From a checkpoint of a small mixture-of-experts model trained on Wikipedia: 2 picks a token.
Below are experts of layer 4 (counted from 0) of a mixture-of-experts language model. Rows are named router (the router's row for the expert), up (a neuron's input weights, with its number) and show model dimensions 240-319. Each number is 128 + 24 x the weight over its row's rms, rounded and kept within 0 to 255.
Before each expert's rows: a language model's description of what the expert responds to; "comes after" lists some tokens at least twice as common just before its tokens as in all text. This comes from a sample of Wikipedia text that the model never trained on. Tokens count by the router's weight.

# expert 27
Subject pronouns, table headers. Subject pronouns he, she, they, there starting clauses, and header words or pipes in tables and infoboxes (Goals, Apps, household, Party).
comes after: "\n\n", "\n", " |", "C", "==", "|"
router [104 129 125 136 113 143 121 136  94 112 136 134 121 122  95 179 115 132 155 188 133  92 172 107 117 112 120 142 137  88 112 123 140  97 152 120  98 140 108 147 107  88 135 100 106 140 147 134 144  78 146 123 166 159 109 121 168 114 121 124 130 147 156 170 158 118 121 103 140  93 104 127 102 131  87 150 206 131 168 110]
up0 [101 117 134 130  86 157 114 130  93 136 138 190  99  83 131 127 144 111 127 132 183 104 118 115 106 122 141 137 130  94 129 170 128 121  85 143 133 115 105 198 153 129 140 125 135 161 139 146 165 133 136 125 108 123 169 110 162  86 100 137 136 161  96 157 136  89 103 104 117 119 160 136 138 156 111 108  88  91 119  84]
up1 [159 130 111  84 112 112 111  70 117 106 122  98 169 154 118 155 106 120 187 111 141 167 113 130 133  96 123 143 120 114  93 120 136 120 144 115 121 112 123 125 158 109  65 120 128 118 125 126 125 115 141 104 104 134 132 127 126  76 141  94 148 100 146 141 158 117 112 107 131 113 133 132 102 112 143 157 149 130 123 104]
up2 [116 149  96 116 101 111 131 103 140 104 130 116 143 153 138 142 117 148 113 112  99 116 133 146 141 182 110 161 124 112 123 165 144  79 157  99 131  74 126 152 113 105  98 143 124 107 140 137 138 115 125 124 165 144  59 122 154 114  88 148 141 117 193 119 181 141 123 150 173 118 102 143 119 130 130  65 101 141 128 146]

# expert 20
Digits of years. Digit groups of years and other numbers, often the trailing part after a leading 1 or 2, as in 1-983, 2-013, 1-75-1.
comes after: "1", "2", ", ", " ", "| ", " in "
router [ 99 140 168  97 102 123 166 127  95 151 114 163 113 122 103 133 104 149 149 127 130 114 146 157 204 130 147 144 107 143 126 165 168  98 166 106 152  86 141 106  95 129 132 116 148 129 145 157 131  78 101 155 134 118 107 155 150 127 138 138 139 120 129  93 137 124 141 174 144 114 123  82 129 121  71 133 158 139 151 114]
up0 [105 114 150 141 106 119 137 171 100 153 167 158 117  84 131 107 147 112 120 112 111 108 113 110 101 121 117 163  87 111 112 127 138 108 118 117 123 133 112 194 135 121 131 151 132 104 143 104 153 145 143  72 119 126 153 162 132  74 105 117 112 165 121 111 150  89 100  88 100  89 124 134 170 141 126  90 122  91  94 108]
up1 [139 106 118 122 137 160 130 129 139 112 146  99 126 100 130 145 137  91 103 122 152 160 134 115 131 133  98 123 135 137 129 139  91 104 112  94 120 142  40 159 139  86  66 160 160  93  93 141 175 120 122 157 139 121 153 102 159 159  99 110 120 115 132 123 134 145 141  99 103 134 115 128 170  95 152 116 171 145 126 124]
up2 [139 161 111 134 140  98 137 118 103 164 130 125 167 124 119 160 108 121 157 130  95 123 120 173 137 200 149 106  97 127 127 147 153 100 141 120 143 143 118 129 122 120 188 145 108 130 143  99 166 154  95 132 105 157 135 126 153 145  67 115 175 116 136 104 128 148 157 106 151 144 138  84 108 152 125 109 120 179 155 178]

# expert 19
List introducers, year digits. Words introducing examples (including, such as, include, called) and leading digits of years and numbers in lists and tables.
comes after: " ", "| ", " (", "\n", ": ", " | "
router [121 150 162  97 115 117 132 105 118 133 143 135 140 109  85 107 129 183 177 135 123  85 104 135 182 149 140 145 103 117  79 154  89 153 145  84 157 151 114 117 116 126 142 144 141 178 145 158 128  80  99 171 133 128 116 118 150 129  91 117 162 111 134 129 161  87 140 137 129  88 109 124 145 117 125 157 150 102 166 136]
up0 [129 113 117 122 123 140 159 138 115 146 144 182  90 105 118 113 122 135  96 132 136  89 126 113 139 117 115 147 139 111 175 137 147 130  70 135 132 111 141 186 151  89 170 141 162  90 124 156 158 124 131  58 104 145 144 111 135 121 120 121 143 143 132 117 137  77 129 120 110  98 118 156 126  97 139 110 122 108 118  83]
up1 [129 133 131  56  85 104 106 145 131 129  92 123 140 127 135 178 108 106 134 129 146 129 130 124 110 112 105 149 159 116 136 114 118 127 166 139 126 126  74 124 158 141 115 148 162 135 129 114 148 115 124 168 127 137 149 117 152 131 152 123 102 120 153 151 178 106 165 111 148  99 135 123 147 109  91 103 142 113 141 114]
up2 [141  97 129  89 167 109 130 118 108 154 157 151 114 128 121 121  91 111 130 147 120 149 116 149 111 198 124 100  89 134 127 136 153 133 138  62 178 114 112 136 120 141 122 128 107 138 137 117 158 116  81 138 121 135 138 128 155  95 121 104 162 124 133 130 110 117 119 152 117 139  96 134 110 182 177 107 130 189 158 148]

# expert 15
Sentence starts, numerals. First word of a new sentence or paragraph, especially counting words and quantifiers (two, three, other, several), plus paragraph breaks before headings.
comes after: ".", "\n\n", "s.", "==", ").", "–"
router [ 59 142 141 117 124 138 125 164 136 135 140 135 136 113 105 126 121 135 173 167 118 103 123  94 146 116 143 118  98 108 117 142 137 132 172 127 149 115 132  94 126  97 129 109 125 166 138 152 126 100 126 118 176 122  78 126 169 101  96 137 139 105 151 160 152  99 135 117 117  99  90 127 121 150 114 131 127 124 158 146]
up0 [119  86 140 112 116 148 148 147  90 108 111 156 141 115 130 115 144 133 127 132 139  82 147  97 125  93 114 144 126 112  85 113 135 110 115 139  91 125 128 195 132 113 126 138 146 158 119 138 182 138 139  64 139 143 141 155 142  84 130 166 140 167 144 119 148 113 114 159 151  86 131 155 130 133 131  69 133  93 111  80]
up1 [159 144 113  90  82  91 155 158 110  98 105 128 112 133 123 125 111 136 138 144 128  77 166  82  95 165 111 169 128 109 139 146 139  93 141 105 174 147 104 143 131 161 110 160 172 129 116 170 162 115 138 158 119 100 145  83 153 100 149  90  92 116 125 153 130 104 135  92 105 156 169 124 116 112 112 105 164 139 135 152]
up2 [ 93 113 177  78  95 108 134 132 121 136 161 164 106 100 140 170  93 141 121 113 167 113 158 111 124 102 126 140 133 125 103 163 169 140 120  77 159 103 111 150 114  76 128 107 129 175 138 125 149 108 128 124  84 145 117 133 137 107 114 120 134 126 137  95 150 103  89 168 122  83 146 123 175 111 146  81 135 148 176 132]

# expert 6
Possessives, coordinate digits. Possessives and pronoun determiners ('s, his, their, its, with), table row-starting pipes, and digits inside coordinates, percentages and years.
comes after: "\n", ",", "°N ", "6", "5", "ropoda"
router [110 124 166 104 137 139 126  94  99 114 137 116 146 111 113 110 131 150 158 152 104 149 108 104 132 108 122 106 129 107 104 125 127 147 179 125 127  84  94 122  73 129 146 125 167 162 156 135 110  92 117 157 127 140  94 143 172 156 154 153 144 132 119 126 164 116 127 161 174  96  95  90 116 145 134 135 144 110 129 124]
up0 [120 123 124 158 108 165  81 121  79 133 110 130 137  82 135 111 141 105 108 133 123 114 106 112 121 139 124 123 127 116 140 120 130 121  91 114 148 108 129 194 150 100 139 135 133 111 112 129 133 114 142 112 144 151 155 102 139 128 108 145 123 156 118  81 152 119 138 113  90  83 106 149 171 107 118 105 157 118 139 118]
up1 [136 111 169  82 154 110 128 115 157  98 128 111 126 108 137 137 102 135 132 128 122 105 138 119 115  96 128 142 104  87 137 129 118 157 112 105 121 117 103 125 162 125 118 139 122 106 122 140 142 112 162 117 111 162 143 115 186 115 120  96 151 127 113 153  95 145 140  99 121 107 124 104 149 111 125 128 164 148 143 139]
up2 [138 109 117 113 109 114 131 146 107 193 151 125 133  74 116 186  84 102 125 116 107 130 154 115 127 162 132 130  95 108 104 174 152  81 107 110 146 144 114 166 117 104 130  95 125 112 171 147 138 130  64  90 121 148 102 137 132 115 100 151 114  88 133 110 145 126 156 119 137 111 153  73 143 132 180  95 151 152 152 143]

# expert 9
Numbers, units, table cells. Digits and pipes in statistics tables, unit words like kg, km, pm, particles such as up, out, down, and fragments st, th, p.
comes after: ".", " | ", "–", ",", "; ", "3"
router [126 119 119 111 116 145 159 103 127 123 138 172 128 129  77 110 112 186 164 183 147  96 142 170 168 155 128 132 103 148 139 109 146 124 165 124 127  73  98 115  78 132 121  88 137 143 124 134 159  98 127 120 165 132 113 124 175 140  89 133 135 118 131 137 154 107 130 147 132 113 150 112 145 145 123 137 155 130 145 128]
up0 [137 136 116 117  66 126 137 126 131 140 156 146 135  96 131 122 136 109 114 138 174 105 125 119  94  72 109 129 114  80 125 121 121 110  94 114 132 145 115 177 142 102 187 116 133  93 148 158 165 115 129 116 131 104 156 122 153 125  80 121 150 149 108 107 155  88 105 106 111  79  99 168 170  93 126  87 127  62 140 122]
up1 [ 98 123 117  77 137  98 144 143 107 156 101 103 176 111 131 133 121 126 147 135 145 128 137 138 172 145 105 196 135  99 139 100  91 140 119 128 116  79 139 154 142 148  84 120 176  89 117 115 176 110 112 103 137  87 183 128 167 112 133 119 149 121 109 129 106 135 134 145 164 130 138  72 160 136 156 122 138 156 129 137]
up2 [131 116 128 132  91 102  75 128 125 135 160 159 128 157 114 139 140 156 127 156 119 143 147 138 175 147  99 119 141 115 113 147  99 117 150  96 149 117 103 157 102 151 127 131 142 173 142 103 133 119  89 119 140 129 106 130 138 117 152 129 132 116 110 134 180 119 128 143 124 131 146 106 160 141 165 115 163 168 178 127]

# expert 1
Table and score digits. Digits and pipe or semicolon separators inside statistics tables, such as sports season stats, scores and election figures (0, 3, |).
comes after: " | ", " |", "0", "; ", " |  |", "–"
router [112 154 130  98 114 121 122 123 122 152 120 134 128 107  70 139 133 149 167 168 151  84 167  82 160 140 145 148 104  94 127 128 139 162 163 129 119 118 136 142 112 119 150 124 147 159 121 141 163  72 126 140 121 136  89 124 163 135 119 118 137 132 130 175 154 131 144 123 136 101  91  89 105 137 130 114 171 129 135  89]
up0 [117  93 125 106  61 111 155 129 128 145 149 135 140 115 134 122 145 107 126 131 136 120 134 101 150  98 110 158 115  97 113 123 157 105  90  82 125 110 136 159 165 120 164 123 133 165 156 156 136 125 114 108 106 105 149 133 127 124 157 125 141  94 131 114 149 108  84 118  87 112  89 124 146 119 175  81 118 100 138 122]
up1 [134 101 124 103  68  95 100 140 113 150 134  96 149 103 127 165 121 115 153 140 148 108 104 106 111 136 189 110 159  94 124 151 159 141 110  87 120 125 113 126 157  87 131 140 141 163 139 105 184 115 140 154 145 107 133 130 184 127 135 131 140 115 129 122 136 127 121 121 150 109 122 103 179 124 111 155 127 153 126  93]
up2 [141 188 126 115 124 103 137  99 131 127 134 125 141 183 137 173 110 152 125 165 113 112 163 149 104 153  98 129  47  95 119 125 110 155 130 152 117 137 102 124 113 134 137 135 105 156 135 133 187 136  89 114 111 160 101 184 165 104  95 127 153 152 133 121 134 117 146 116 130 130 119  95 140 148 177 139 115 143 158 184]

# expert 4
Infobox field labels. Field names and colons in infobox-style lists and tables, e.g. "Post town:", "Headquarters", "Parking"; also coordinate symbols ′, °, ″N.
comes after: "\n", "-", "3", "4", "2", "8"
router [109 138 170 103 103 122 117 155 118 153 114 149 139  98  76 126 120 168 143 138 121  84 113  88 174 150 136 158 115 141 135 115 151 123 155 130 127  96  95 144 113  72 142  57 159 149 110 142 134  95 140 110 154 144 124 133 170  88 110 129 125 125 149 176 175  93 149 105 152 116 110 133 107 149 120  99 150  87 151 106]
up0 [116 145 115 129  96 156 125  99  96 131 130 145 134 118 119  79 120 111 107 138 141 123 127  96 108  87 135 114 131 131 153 104 123 153  86 152 145 119 109 189 145 108 152 135 127 118 142 121 146 128 125  85 144 132 170  94  90  90 121 137 137 144 112 107 172 125 119  93 103  89 142 152 142 134 130 123 138 123 121 142]
up1 [117 146 154  94 112  93 115 159 120 123 152  91 148 108 141 152 103 106 158 148 140 145 134 107 109 102  83 139 127 153 126 120 149 122  92  86 140 133  93 125 137 170 106 156 134  70 127 150 160 117  92 128 172 142 150 103 122 117 155 105 124 119 130 176 160 126  92  91 149 124 119  89 151 149 182 151 112 139 130 113]
up2 [120 143 126 110 139  76 115  88 140 121 143 152  84  89 115 145 104 119 120 127 133  91 173 135 115 143 105 159 121 123 115 132 157 100 128 134 165 135 112 119 134 148 122 108 108 103 154 135 129 120 123 116 131 154 135 125 177 118 124 140 154 147 144 112 132 117 119 115 145 123 127 139 124 146 137  84  68 143 151 142]